From a checkpoint of a small mixture-of-experts model trained on Wikipedia: 1 pick a token, a variant of Adam for the experts.
Below are experts of layer 5 (counted from 0) of a mixture-of-experts language model. Rows are named router (the router's row for the expert), gate (a neuron's input weights, with its number), up (a neuron's input weights, with its number) and show model dimensions 0-63. Each number is 500 + 50 x the weight over its row's rms, rounded and kept within 0 to 999. Numbers have three digits each.
Before each expert's rows: "gets" lists some tokens that make up at least twice as much of what it gets as of all text. This comes from a sample of Wikipedia text that the model never trained on. Tokens count by the router's weight.

# expert 15
gets: ")", "0", "1", "2", " —", "3"
router:546514521618552531482498481461468565535472526507495442461502539492514413538429472605490495535512551490462469520469540493515469474530503463495421460454509562522564527569561428598523396482474550
gate0:494425506463536449501469588469537558452432565543551569447510551460465582534491524501466467460413491510423518570557500434428415563401505480476527475408531538490405492505467513505395568381478401
up0:485509482429522530601572414437456517488507425519578468633471510456434511469491494545451462572442531482484510478477588553508450538596500495498486585494472538535540507465501454535541460554527510
gate1:505455493444429434459537561484411528404539407486552381498481529461486465492559585490453518463411542507582449442532519510513447527405512552518490453460529518507426463492538471518496467449547588
up1:484507477403487473486484493517521431440570523491479520569431521426549522540490452453505464441445538531441464429586527507558511517459523505458473434478496411510511584424517460486553493573553489
gate2:530508541440407552538411462583369485382460522472474475549446509512404479448503496438473484436575528493378542552557500500460482432479527547549499465484507529445445460437473443555513408424585465
up2:535499485495471520511444516441495473434477495389516503478502527472521488495493591464525488449563510450450530557509527489523491472495551456493441448506486529527486436607492425539555531460553460
gate3:521528473496418528463482534510445476518522576605444507449452469493480447504479493515459630533484470533540537378470509540534501477414525482465456500502467508514389457558508480453456495575528538
up3:503507551507483523476483528465458449550591570534430542555483522471393442516452475443463654568445444484466474449489548493520464520480503440510479481495453472571405477546475557468544451519494537
gate4:396425529489500586443465516513500516579547514585518539558507578564492567464432508509472496436510556585557323495490491452509535494507539489597459543516602492619433597485568512412604411465543493
up4:406496469554501553419507465512455565565587440558574536582426490558505640502454498556524519471539604590539416532510535497558511524486463453630427576464548519620508476527518479470546440463463531
gate5:542433489532456477513476433576417444492448510494439453512491439499570411510589553529485503481417566530500602422504501573441436486445457519382592396521582521554536536519472464515566496405448502
up5:529564549538577507454400541579529514536570490496541591498459436480482496413513440442509408480562479498582504492479492390546548523535536438529519527483449518559497463492507533441428567630486471
gate6:544490585408456556587472492473449519434507540548591495488520605346602561435533523512535463461532574468413548566518429518411583434586510486429517490533550504498410467475461460512446452540605508
up6:495453613518544578519445435449519506402455490485514518539514524415510549441542616501531437498505573452405451518488414500529477533590475559506501464581480574554371588487499481575514397510532435
gate7:427512435445531552521440563569544510554428477514492524487516516426506492485578437404446455409474443533567430513498576456532517622462509501516454463584435588543573537460479510534493508444418488
up7:511480600575548446517596486467458575481507541471519440506499503569443557426398492590535617582477529590383434480518460479502430428504431545495503633431549477435496510458518555481490450472522589
gate8:506477528531498457438511572481452478592458434531504418431427474567546534502479475486418458484536437566532449465489474522479510542501544519452475432564521445451503519561537560525517466455487493
up8:466489560421566450575523511546525448467465514468547505515424444483522480475510454412446512549514498456492532474559462552475533499481565499541480427464433548513475596538456505464518627453498556
gate9:520441595503478432469484556496480468505451545518557484388425574517504509518410411522526476438517506502534432481551594453426467603412580429519559542424527480501529477452621406507584486546440462
up9:527518401499491546570450438500454433508432448450458497572649452386475563512532593417503611519504493498446507560518444512532513423493484510499503525552496438623420448625399665448536512497503504
gate10:520518512486514538461415476528516508443507411530447473484410511557477518387470538469425476517487396452521530523484595552481562560548460476476474494570549557487516526459442500465501563529488550
up10:534498493470451481518623412498474492520472484484580536487539481564612502539494430476539494548526527497422476437601444477491515516476594585471513490503535424563510446464480532524454476568598514
gate11:560473477492499527524496502616439481563480540446512496535415570516489492454476445467515570515472486481555442466520577500465485549508471450557430591588565424557455557548488516493461546498581474
up11:480470446542542440512458623513361462437459551477485435491461452505492520400515433462413523442518467519446519495520536520429433492347540517477487551510577504538427601527575517463503438433489564
gate12:552484494501556402485438484501528437538575545514422517488513449535495524412527489527454409493419560503628437502459466462466481447502511552427564464477538591545579504463474565542505587552477507
up12:421509469564505569504430470506459521547498473499482451560554508380516533493537493554557535421521518421529574502546504470632477506469471293511508421521466613507459601576503419523579530446440508
gate13:465476483480501376500462559553495623464557482520534603517525479493409556561498515472480522508479475412503589516578509533534562545507473517452460539566472498477513528466529476539559514506534408
up13:511439489465583573418540466553523354516542473555529637504491449517600477450503447535515527527560451473550519496501569452463426381479444493479521384510518484514517485410472515432423530607436559
gate14:480501521489498461473556500534466561521531619527435659524467538453465563548515430496499514604457487506509431488451452477497459552470463530483573482585450459511478564529531533471597511541453484
up14:566408518514515616507569414464413491443526478514397607516487526507556458515530467476561457437551527513551519506470396453482438457467521491525565421472520458569502484575513476393570463471456468
gate15:385464437477515572469517441553498524547581482537389601548536490560498501575485430468564495603480560518487418467451507534550501496491466443513541450460493544521548447532441504439586520527454483
up15:574584509500557430513534491472472465510520544500549325533402504513499436513511583535454568480557422479551604464511525514574527462558410557455522576620379456430467581499515458537411487485475451
gate16:458483522447511387479403503492412575528471611444466475397540472430398455496656452391523527552442481412465475428518526541515563562479498616389548561588485513535463480544502518505492489498522438
up16:537488550548453403523491487528454549457448504448572574481427553462477472541527417386486477512466440418540452499515477523487513547523487574400478533524479430499418490429442492581516471518508460
gate17:415463501519489459448525471419423427391507529455513609511439499435540507391519419520486510402483504492569522481439494463540504661532498475443487493491446448545591470544466493558498492523396563
up17:555522557647501434421498479510467368482587519552556553560565602537548586589463458566511536522611457537431438519473508565476465446545498555557462509601495526615438510435588498445504499584539441
gate18:472498563369433509559443556614494378482418454546561375549506477534438474496547401555479556442536470453474530448511504504514503572566465493466526560469531457446475495482522571487447496513520520
up18:475534545467503486475484488454514457515463448500549538474557511481477530482510495455431569539467447461533546422499531422421446506511508545426490430506567506477461402406331492427508541443464504
gate19:533497486504510588586406376442424508505519559520483492480654442455491500450478368495496468481509482500617460472483464534497484482524558441491633457544494487537503583529506483488475478467443559
up19:581459446524507535453475572474486405429452467465488579623497556454546427587531535472509552483489439460548560484527416467531509540534519509564427396511517456441569460532541536573516499586538450
gate20:524527406520538467494517389575458509561532473467525423427524370440513491450572463463488565513478534450459455541501464575489544475468538571385529529492533479387496604498589506427539542492538472
up20:451583509369510454565476466513478530480478582524462433566480625452452553515585546437472497490521536477501527508453489459498519448490500540595586416431386538585401473490547544525528464495505496
gate21:517471495482497580462451506447458460463612498551561565463417381469417431423458466494456459528471458516506461523459497542440528512533406568511539505550421474518516399550572590551483633539446425
up21:479437495379468424585490479584506332488502500457460466541556468568512475443551482480447503469460515439476519503526594475512529481440594491477438593452518483555531495479473575458539439450511561
gate22:396571559486438432482504420444421582471488471410470517412473567494524541527538453547431510464525569498434521541519445459516456524518469404522541461403443557473528480587540405512351504511453524
up22:511448523428495486463492512552560550514521522559554459489477429444473452434494608437531602570388414436457526484519424489524523575566558568469518460517551472496544560493481575496529493518426508
gate23:494518531440426548390451448506520494464512526442475535389510458478415506482499543445456487499513519595492508475565512503472491552471490547432469459513440565478463407530433711437444553617420523
up23:530540388492509498400489466561524473477538544368462545498459552446466463467475483480450452528532452575445542553578525539475458493505548533424401419550435495489489450556431603469372495519549500
gate24:466451433471507438534477479467541476539399477522491521568527479474496502432519485528564542523517458462381491423541444457515458474428536577479486529543622436514515602425499587487432434456572473
up24:512506599414552491487489530507488457568569509474497543557469522470469519471453462513472450514513567488526515461417489471550470497479474469434470533496570435581468514536524599486455542508507600
gate25:559494593452493454491462494556524496526472575520405519426501540548465493523517456528505554539505505546519492457493490512456490468526522525491532512513567464500472485448553577434530503505456484
up25:447436412515498590543443548545521449579568593556520570519542449440556549363452630412448520568522484503465478560538528439470536527478504514577449478545429566479418515465509462491509463483554459
gate26:485621507501503500520495433481487497518512409459456450495513529536486519570429489582616478504433481421480487442559540524440562419487505585463480613496540421389674526562485522554516475486481480
up26:488564472491509430517481424454488456485450455404501437537522521556527499525440440499572444536461469499462521446554518514534525451449481458471475552557479425406514516492464464600499467496458500
gate27:487523495528444404428493528430589513483498500459468594480428478539466548573425492498447463486430481415346504460470497603438489459522541562444404448512383526517514507468600545563478553453527519
up27:562414523538544448530551666414506472587515583490540563483564531476445533531448515608495524486507469548475445516517468523500459473483503468479410451503496487484503491491559496575458497410545543
gate28:562426535518532583476527506503526451502472545498565467429439448503559511616510584469543486514507458497356471450504581479548512521502505546501530472556561543465482549434560582514549473504528530
up28:553428512484546611633551503480473414528476547512585520475543478488535519519544551501567481471504445481373498488420540543520485475498506544515519443495530497534436444409570491410503470553461523
gate29:419525528514551601532493512488498558533483440462458483406585450563570542543465522508497470565482538576436518489469602546456594497569450542457448564496474473457559591504494404485456515453506495
up29:531449460536425448490513506527490471491472497526470507580434546436462460436546452463489526493491513485519497455519439446663471509458543504454490464534535628500401532499586553506524478509519579
gate30:503501568558456534464400581585494454431549426551575503433472521552533443509509529435491503505537462476576563478591469444535428519557577485504563519450555569454518473457549526483540512496528501
up30:381489390510516518555536439557491471491550544479476603535432525511513510476575366524532545466544504461451463524478602450552498487408503431613524483480491481472561621400478465445489516489473430
gate31:514515581469536511541521546438398502434568466510468581498472501474449374487498533511462565481528394515549550493471509435529497445523510541505504526510500519486567464488503525528523458513505473
up31:606565433568425459524508502590543420573447454535568438436535478508427527476555463514556446524577515487394569482492400580492572493459518496536503480470589507545487595496474525535483487559457494
gate32:453441416459485496416493546556532490545445512421574523460457543462501579540489423537523504513541479492484531420395556535486512494472430522508509493558565471508461544474604484376413536563545422
up32:519546526470471482530456551526610541544531571564445434521533448544505444481472539497480411428474497533494473530519499554508519523568534552521516504398511566476515486443392561483476396500444494
gate33:499554487489528516574535516478533515490546468562464505515538545488563414494472517568471542523501453458441546536527371505471481503415469493395513573461380484548449567504453454467432295400432505
up33:457459509491454593527513518509475481522465538571487553493429473488505514521462530383521474452584510522551490494469535439584449472531545472584472466438569547515530536448465506483593588494421453
gate34:505514511444481473382505494560481473554547574508540427480445493484518523499461517458451448493476553544474492553499485592378550529507516491443405582487493478600488534561456487428412432537489523
up34:395554454548468440465474485502530506614546524418517478575466551454626544559429571502530599407405492496530464521482587518460484533501489519548506441491555438489545561464450506499480355566421599
gate35:588420532419486579555537496556433429456543537603561490603423485405498452544507545506557585445474474560477488458504432527481505454467468466573485438461546396534413581476528572494432507602501463
up35:409586454576478599440469527471541669553409432458462470458549484534519539516435486499607447525430603506529436552490460568542465555550477491479510475579424506426499488568505447523537530450444558
gate36:434433450488521454476530435490467438521508504464469538439451439460499396480585640479554454533384498508555583541509491503515477450447417470578478514465492523566546403456588546495479519614451575
up36:501582440460508497501480527504464534481494517564527516522576520509523559474496400510459550477684513584405427472489506505452519538527510488449533542508473572478492547564412481476493489500502513
gate37:394496463420399547488457446503452555542519551527528487516432496554484465393517453459510462572455465547401524478529501548498484486469481511432573575483494514391494529517402538462548481551574516
up37:464528426579511455494473506491490535538435426539521529477470489457486436621448487540483482547602396429541543462491432495530418472532550550537522523608541552540487596385568555482458515483498483
gate38:498519533431510573523466420580504533580569536487428574515461532484470493551505491511441527532511545451563446509478515436493517662520570452489487570417506479466481511509516556514491446551486473
up38:494578483460454506469542580591459454428392490537508550467523499599392541513448481476545518510416491501440557508507511480515485433490515527451525432552436552435483396548454389479527489477563516
gate39:509442573451556532549460552560547500501543506421537548440579481538536417482495449491557544488561510557406537466556477520507541493504471552470465549509525477559518442512473493457490490520627469
up39:623499470522476524449513417545440531511411536519351567533499506398432366495504471448556572509615498567496552488481473498510408483502512454484545535444604493503528526460473542474537514488460527
gate40:511437565590510481485530437545504503503527523396499486543415526450457445478476541483504508438409461507526445497503518524525448549474532532492431542514477449492560607557473605482511499559547544
up40:575537447547468446471477485482474453572497496565542511400537459499461438347482372541464487495501457561506563458557453556554492542454481506395443550451587546577572426557452477491502531482440490
gate41:545520473461574578423484468490511540533500497470519477552460518484382472496428563512554580481496527609508509489479452492447515427496608492490515560450555416520558515647517522580537486526573574
up41:514536411452555483559432395446501481544497494481472494550592556533423456475525539603498394462536486470531374529496523542533487439549506608585539525559628469562517509487417494459515508510535514
gate42:583519487512548437515530566392483518471464439497468416567575401506521506455544646503428451499550530486582564488470519523560398492506497489491493411490558527454465450464479441530449601558462544
up42:580512529522514486593512513487498570432502481507482473512394398517555421416479565502496456515509454445475515495484512507464463473474431533476433474511483467426556486470590516504461633597559533
gate43:530544538474531482443551523578519490561528523488458523475447537544557495530450427466474410576522564504546500513560584498415464491455543495497522586507468588513611435635514543496506522483489440
up43:467540490472554562543465496435573494587506455553464396389462507514501537531409562451536523514412545514501509504506601546572497443533550565548453531562529531514547517579572595440560489478506533
gate44:524524493490515483486594456528471501529429489489472384439408509580544577544406388508559491574476374484542437455546491569418495472490474462499533454460483409544508552505532487484475423543435591
up44:507537481592523576465531412521565484446475503481338496506435507563547556419493477541437443559536380479464467499541557516499484438482537433480463525478479446465543518488475471499383426598461525
gate45:511484555569518452482459492530528420367493471518486496432498538536534518533632517489397506530577475559509503414505496505474488441503491495454477542485477417478485440533498471499438526439533446
up45:527541536574571451500550460470508528366515497457465517531605496531434460534512494552438538547526552593534558456490506530483481467517452512468405566576422450380520489460529486478456499478442506
gate46:531571485507516523474427378506447522413518476535503493475552516535412487530526564496504556479511608464492472465490399507477513470488494489434513506449536547570495530512512584426539612514483497
up46:432545515602478546449517483475445542443442449534415469483522512534372508621458428545499577529468566460482476466445471522538447473516509487544502548450424552519491467479591486439568564547502542
gate47:467505516547497571509519592520456468505470545527458433498470531628521575482541624578548526455477471486548545453531456485490551571519486512499546546537502585521522565487472550565558451512512476
up47:534417420649530482443545578366522433514449464445474512546551527583516410416436537496490515526474486467560512467459481516486473535484465519524421505597566500608486482430543445492514535506483462
gate48:529451397569522497447472492584465458574476429567496523499479446504480549514518579503426510548490462556423523499433519498500499571509478515464552526555456571542530414538536544526592451440563480
up48:508567456506521508473606508477471628539510517468447475439532543525539448468475475508496457531574512567512455444460535549490416554517479538401467509583432559439527480546479423577466511425406609
gate49:491497550537508559517411532524459507489565473500473519484517491490471504543514536512580503601546457476498462384462484512461480500494551523577509489560507511604433398451627489516580428482510414
up49:523501505501455564559611493521620514500460558495533487473404447472510511438500580486426494462529482504478620541528485492571559555503542618469514410477491483484583512488511556493532562572446474
gate50:486503481469474610501430463445506498456461495541431558508481524451463524496487446469533555411332504542503388539453455474506494530492513451490516533503543530523530431485598492520325501517536602
up50:453604545471537449501490517510473465489520526607545524547472467584410520575491533511396490552561481508540435449497491526339486491502536535548485562499546484540493493453517541504592483486476467
gate51:531534616505491391575510508439499473531325448475542499458350441490503526599515364529584622471512404481491492522507550547526524593426462458535507459460482580534593495445514489516510520597453576
up51:438533455511486549455494530562472530518552525512469555550630608520559470454493555524439440533441582446562492406536425498462472372509511566439485538477507426504412556477543536570489484475571486
gate52:483422514478425599457478559494541529598427493520495565395500438429485517463472509429519475546441487527603424461441431543533528478571488482528474465543519469485425472529543470448560502561455589
up52:486515540507401601483429558455558531603501487534474535442482465481503499514503541436539478464486554501469458445533447537550547546579479462540465433557495422440517462493507493481572496487460545
gate53:429475517587593587453499542488537565498466521529446432451581490521471531449522443501494594472573587436465605535463593524530497504513517499473433596445634477515485439555506513588521564449479422
up53:565595553542499451565591510483485503487508493549528438542414531580608375545516571514523432458548439508542477559539461507540477383498521549507518444564400469468574508404566482517498392557501542
gate54:568568508389448499573433540542377417509518528617462483541557515543435501474607434496436573536525486445478515499472473440469575501492471513476546440530436571534482397584458557407565476514489406
up54:549512487536574448534550570441475565465516434468519504511551487469535545478541476539520484499506545483584491527389472456546480477527442508443549447427550473534534571488518466497498521532502430
gate55:490604501475465400474449442552471473497501467408368501592518642481525538525531473454478578511574561551455461496486481475514480489444578484444478454473540549463439522452507487543509496474513506
up55:626438489509460560440514490443452513528519444528508521539501501424531437520548563465490407434578477504436552494440444425530474501532500475481499548524447540516536433533459473488456556474485505
gate56:523458416554503450457537570491515518435531546461566494507588398495425599428523483530454460407543533497500551462571476548439471564511530489488544500542544447573450466461418507485419578486481429
up56:465542455432525509424481423492470579623492451548452481431479493549531353499523522424532577503431509570573538578468585445582539375483548438459481498449402568431523477516568531505581501419404607
gate57:461439551439494469527415576443515471443418383552529435577498537518505583455560462494497498558587507451387436454542488465490527522512499500439518493518447630577445537550491565471521477580516452
up57:538429531519525446466496484511563440578476536516453623508595492488522456491545474512447484401554500423507438542512578484529470400559524503468451401482541498435466601511401465518495410451463503
gate58:409439426550454516511550534505443491584542500490539537521599477499496432489467507542408561574476488429577506446450512481481507499543489439483490467539573483428495541526467539408390521485542588
up58:568496545493494414389497508503539555458464558452477491496487483490429498460504478506473448545421499500555545569504477507468525544456520572423510457540469465488572496487519519443510481490521475
gate59:485497569518529473505539489547545510412603536490553425444544460572462562502530459442481568429494447523368419475563551494540563589497513475591479521421515542519501476508476433567442556473478428
up59:584546528478496511553444465508547493575486499555488508496458516426509489580465537497508465516561566522576541541462445528460452452566469555458496490528462421538560580439553565536584497481556573
gate60:470540477512497530500500507573551525540521533513545409428505455422551537456437491460542579546640484510529520475472566348464529527430448511550505550541437486500438553508539568495523456496515447
up60:452488422530550591626490438577531531503564492592499469426477469394577515488518548467467484515559475581494475539496527430479592547486476445540507541560469469541418454465479560424468440478501453
gate61:444607587560507578508486537472452536467510417501430498477450500505481521469461444522559489557475430495565524524584506511600460406553474518469455485568526536452492494493436459482536471587484624
up61:436587576540484505584531596470454522484518427528478568514460452505469565485542433539431520529532450533568611546506619510624468510512489482421460425521425533518437656495487485501518452580442551
gate62:481505485472539474461512552520464414499584480503550476469471389572496482488532559498535578495445561529514456414519462500465540504464529464603568454557481512434537415532521530417449561522474544
up62:491516530573484565500443505600506485507443528491366531504523557472449540466517425505525471500499429368503465526477524468491488482473519487426462475473526555479406614513519550444562452534576472
gate63:350474523477514514502480519474456533488519459572422514487470549535459474495527476502440527596481550431530514517488463584524493430528474443481448439514449532411432477481470587460540498514502514
up63:544488509527490537562510523449523458533508498482516523548536539477506467543489429550512508487457490415390497515417500430497473451547473445472527440405545526495543514469548535577506565595530558
gate64:490611477481508555475435428513543644465457476515485479456437494382510496457447464429486474553502522482456544470511567492512513552496452469456488562475516459553359572479467510505571556465517438
up64:500574468532486526609486460508481562542496452485489489507441531514483415503483480507454428411567476564595485452552518565501576568447560581526572462668531482548563541597569474478487523483584493
gate65:464419477547453484475536562580442559497499475448435549588534578466499451578574483463433465630433491380541494458438553501586600585552479469445480523592507443512459531584530555457532481514563444
up65:478394619440525458506429487492453498524492629451475596472506591585450490524516468369429488516551443514306468452442523492546574503520513518506525481556513498617487555497420454561499447503499394
gate66:494467537417497493456462559624468450525535561422550404451586510546577464490456465527434444564507515566516466448469520540444575468411514465522532505573470422472474506527460515306466468500519557
up66:518424575435455469606494557548412404449459447558526474575511507495573465461503411571488513559541473444571436461515518493515514522426469461411554476527572460450462527522508519369458483482513500
gate67:412597446634566567503576507416506529498478511428498566491423606404565470493478457473432495615521576500439484502508561574529513502572519504482447460517496409502592424506547497509485603460533428
up67:502411434456451505448469597520435493548475482522517451470479443519496585420489537493588527444539467614624445412517517489484493489460445547393508562559498443487516536502480546517438551448497610
gate68:556420428472499516499542468530519495506670498541554524474505532441533366471493544508423510445512539541499505506511511452534476484528564478505368497450453420545431500518499616506488603550456578
up68:561589590506503551534547584532494568472473454519494472508454464481469496590504412517487531485584569513505581513536528421511518504553499486501488524485471504497498507411466438468688459468538463
gate69:474476452508479498617455547533493509539498475560442511429508544521478517466468567407513489528502479626543498419543521607512548539498502523399568469534441414507607401488490481516581545525519510
up69:528475593465475551467505599578585490506429497452415449416470537350474495542460587520565423435498527485521425488561528587526432507570463558551536488443558541425443564448521435475507465441520513
gate70:454549516481526540520503501466539527470502564470556493509476488592609494560522478499416509427493489491509540558476536474514564500512485457546577485412458479527573497500460493540593555541459535
up70:583478410618510499485424430573439470428608543484544529571391503564557515446406414517501445499555507450502423522515549512449463501465404433504549555572486495526475518480476548467365489475570514
gate71:552536498565493455520478545456508517532517555517569471453372471522408557517525567477499490446408462598520524504487454512410525514470508492515528514509497501485522449546472478494480582516474450
up71:514377500467510532594451503406459515407542480437547604630617432475478424452456567517622448528453573503438541468554427484543454379433469482515523463458499536508491503456517488429546637486550509
gate72:591488542487536544525446540483418513454458517602510431500470491504502431506473531484483454482498529551438618477509492406534521529423510428486537523478463607517531498480513484492529470571423512
up72:502555515527553515483501438455508500535591525404524467536583473451494498373497422591515469445479462475493426552458484581463469358548467562509407515465481430446450478564514505485418521502536508
gate73:513497408612546471533536496476491479470530463467416470423502558530540377643488568574425539587506544417479484580400534462494490529550484474428453494581452498407520480526633519591523466466459435
up73:495547420518491494498472460487458437459457559476411501568490441487452538491481465478523459576373469577441537478503484596490590539514535540457438450513448499522524518606478505461504604469475482
gate74:546430525432500527558511544508533428477572551474454617458602447508544483438460510501451463421532526430582373526537410490517461522455589475452475590347488549420550449550483553464468586533470570
up74:486489467458446481460515479485470510484521463515550480431489495493429473466554512446483493558614459425504532493466545537561558466510498515487581462539408479548508490535574552472606446533530451
gate75:495421557410519593506514535457433546370422475581390571547549448474540413539435522503539532566471423445484372389484448448440512480486481479522527505571503442520482482496506492420473450458488534
up75:547486562534519477530458527455505445500456463466498519529464529556436450475490493466508510442388475561477388419554428474531500519516497527495546503432564428481562525504491523511560495574427543
gate76:430567516444488520398534530461557499466511546406451408491486398452502528531543428497583447452464577616454371488486507471477489497452541494536529651351449452500497489482541513496482528537472528
up76:472412522493415522437480547503578522498514563414480430476414503519603444506467503551476328428618468532596465474467501540487532579539470471558545519563471467442520490484541460464461448542519546
gate77:589540466478497513534466543543514505391544491457458421483486566527519522497585599552541479422443492492486520563502470451485471506546488477418523541497562548514474267558462413484399419548487617
up77:504497574433434495413511449519341466473523549542516433582460472375432543526424510527484452525537469529456496486474466494513501503455508464538425481497486477549451616386563535532550526457537464
gate78:487471492564420433536446541488494449477506501433471570496535416533448481491531476501408468480428468399518450555487455563463526557416509565569553608539549457529562532584417514484418494458501507
up78:474578565469481575529469475502479475541467504555529479514396524546562586511547525476492433533457463604460446426545462428485504492483537472466373422481480515531496498490577587480546485473517423
gate79:512507381460553514492472460572478574517557388443487461466541504491504495530546459529498512440533371528487433497492485563375525457481437505424585471468588385494524543481472484522544485504510450
up79:551514572484525434511483511513626487500547551528579529467460425490406500467536543538542616517515594466551635498495515486526527536417597546476477569505485567595623543516533575556466615582468517
gate80:503502558363419504501427432529639490528405453493517509676510503485488556443507504519515459473464524514515539448473446508484524511554497568573557409463531457516352450480500599467477558459500391
up80:528575503575536580533444604489527606559356455461476536567546517493532527479444483504487457525501523492485523529465447545548520474544526494463433357449499535345460492503570480492576510481487463
gate81:484602485570503499448475438482545535416529387451545507486464467503375580447488422482533530461520478557490462414470475574488531511429465581462508516512494532534510498477564584530463527531484615
up81:497439555543501551414524549453550433640469578473517544505502468385440526504440485494561568447499529450428518452410502503478445438518491583499576541446516542522464435508529443462574362500532551
gate82:495430582504492451426485516568516556489501496538545535403430447493469488503452543566510501538506509531452498461607572553391547551495511535480477591533555450428463468486616441597435479588456432
up82:493586420466437611533516418500519569569523551515476450546602468485562470485552497510511618543570458487536591503460534499510556477514453504493448461506524528437520535527521531472529501439581444
gate83:525444514529486429515490426464424521575559489406401458518483519556529485483445522482468424538502522479359507499539471531465495535517528475604505517515567476473462417516538492566526552463508490
up83:519564542465489524493496536584542485428473462523545610492544509398442485485555535506532578468496464514559563520433491537483534521538491589378562449466544477554565520495472548436483432550514473
gate84:535541556466519484396493519520489514537521520568432494475545511624399539458517556473434450466467565546510603539469499490583543514537480464494391608527511539506448521498513546523541603516496454
up84:554464559527505483354537556475524465517526466489405533427509535540434542575460548445482469412404519556481548480523501498546490526478451537569383566488583544504465498479610478569526537514432460
gate85:508495528550494564506519496532432529575504515502509490471520453505427474523544384436501500499576440552513376507460516454558442464520528466612521455415534422491539445467596462514651450466477440
up85:544529527571446479545512533519516521509487514559543534505493506474490589595474480522584520558521471460471567554544468463518531591495585501454478534524502447472494526500564552539513528511558541
gate86:484521425571521584459474532382445568418486517533462517494454448441539501543517433601419432546568565509430467562449468551423546541483472444505535487612531481496390583511595494581510434608574485
up86:400472545465392511567486486544576418531532492467532492534505555535518436506522527468538512443529500598527512489494600503464482494526557522526539568511582452484550416426436546518461510424508469
gate87:448571428449560498437443492541565379584542502414525600558546492439471539551507381503553522456504513505408513422522479482369504530491476553510459423494587496502504517546542567413480471545467547
up87:465575546506502450395422475542420540455537495423466519470498493526482480541511407509554532494564500555496531451497511572538494505519486523477501462529473544493572572589468471524576461477436468
gate88:575452613508479436522406466552427440502545452481514542504433418609551386439551565477488520533610445502523524429518582482445479484516566539481533530478480506468478484555516509418540459522461489
up88:532475503508473547513514421520498414544506436492450527566462509552496365509514525515472512467571592466507510442416472516482562526610526538452536531511405463424509558488513513422509568574460442
gate89:637604472510461497610573563513443488543552437572460557496587539586590568447527492419482521509436547574545425533497432514496512500573493389538438453482627367528552467509627470456627535559480530
up89:574423416595432501483450569514524447457526449495505546447557511496529642487526454481443512532424522504423505494481450484520516533520506485512417385522513488425528551514483508478518529518474516
gate90:438495556472406596524531467523505439494460416474386512446520575451496418500428467385484436431441480434565531436452554446503458535509531448571524484429385404512429467512489499444523472505464508
up90:541494463515489503542579527470502518459439392449426418415529583549527560532494547402442457439452567441573485485514506445488461532521467506616560507470394416464465410480389452495537595517435478
gate91:447511484425526543447492527609543517506615547482471591495471456546446446527508550508432492530508505488627459580473513541489471570525526520472474501517514458483451583591523605467446434481521499
up91:546507512428449546597446609505458475498508540600527573482587522500438412490546484462446437524551444502469475470566393441452493529550560478436625474499559513463438481639480510466493382510613503
gate92:453559610481537602489549556489499581472513455522485490480436435448513451522457505585531505487539486473499476435500559528558459544544486509493495497561392504507561557529584495478540542583446565
up92:454609480425541475536465501498503526525461502544372526433462507462530418524455525584489482421606519523475581556524514496591490498517482534558530415531430540529519531492522535512513480575465505
gate93:561600366565488565415511487612559527534488638511486545447513587416457505444491445469443510527531477468467488475480568482466453600481456554463450523487478514454470544409558555464531645441485504
up93:518445635471488398556437559536476354478526476538515490498460454585550494513525538525479482510539566479430479508540498478434517401518555583492508554430503539551448499593435453507441412439513457
gate94:560452557406606475490508467466453508519507527568532499498529465446537390503534525520470597499452504482614490498493551470508556471482452550433661548438430458536483381516440553543414510490412490
up94:461502453422527429508441504473522483581535484604347476482486576566537526451527545537391503494533432572556444375475531513429440528563520649444537485474518498524554509452433500427513424392428505
gate95:386456451519432543539510528486458440503491539493537459556511451443502469549480498529535485488452539501522541523503497447448544498537519557577471518474542437567481463479552458488520475549525520
up95:479516603499353548532556540453540526446481486414558543519521486461485487438429495459364490590599519476409593578553405588470468556526496549524516497467478433532483492533488380503461443475407428
gate96:500559549472457448502487497534428445486526503577431408483488533483515486614518530521515414423525510422554491525508514465570464483597509451567518506456451513442533552502550507428525533470414448
up96:491554462481473545537507535444551566521437494473522553449504459479449548454381543441548506570518609537418517390466605491434493471467557524481415510571518436575372451501492508487431566512584555
gate97:505588556444509456550487479590427452512481559504467510480621543427515555528438488519489543447567490534497534555439449548498447516512554480540465507481476477480532575465410451516488337382498465
up97:450453477497480500486531570481552490396486511525405493526468542544520416491523448499446434498466600528488510405486518577492532524514527519500550430459572530604511480513452565446456514528550484
gate98:500536521488397584561388487508380462456486442489404477470541580524524501490441558481550476489548458504480454563532458523455436422492526482554411449508559425451433458514522468497482521440560527
up98:457459504490494504539457438464553564593408491527464552492606507545442557515453474468536576460512478541528472487481431527558481473436537504570433481439511371554462515551391470510451492484466396
gate99:586401442462528461574491453489502434441561556513572514503533522523486524443522512450486495543441563555419546502593500491405459469482429498379561558388471498469513443549412461440407527472506505
up99:459540560548582489497471496425505512458537613491496521582439548448514455558525489541440428418498419425435510579605486586532499503491477538570511524582418418479482457549496463436490493523501512
gate100:472480440514491432409476576536547508465466495526475499390551497469477508582531450475551505468418475548391522467551470563497539546561554539536515581439443500512426506477465410559554498500522412
up100:619532504560537459498530474560488515495450469493539500600498397557501594407486579577532491419523452530517437481545438515523470566439452514506597506579509541516558467578512465526520508474546521
gate101:462501560445503500461495520522430469441546454458461463605469545484567511475440403452464502432536590471547512459531523453457466485406512532453454520488478464588536505498495462536493429494655479
up101:453520477510544527447613330526553546532462536429471543472567469516492538444445518596432422482497519538510560563428499517465528451506538539534554498506504550497561398472386458438470536455449562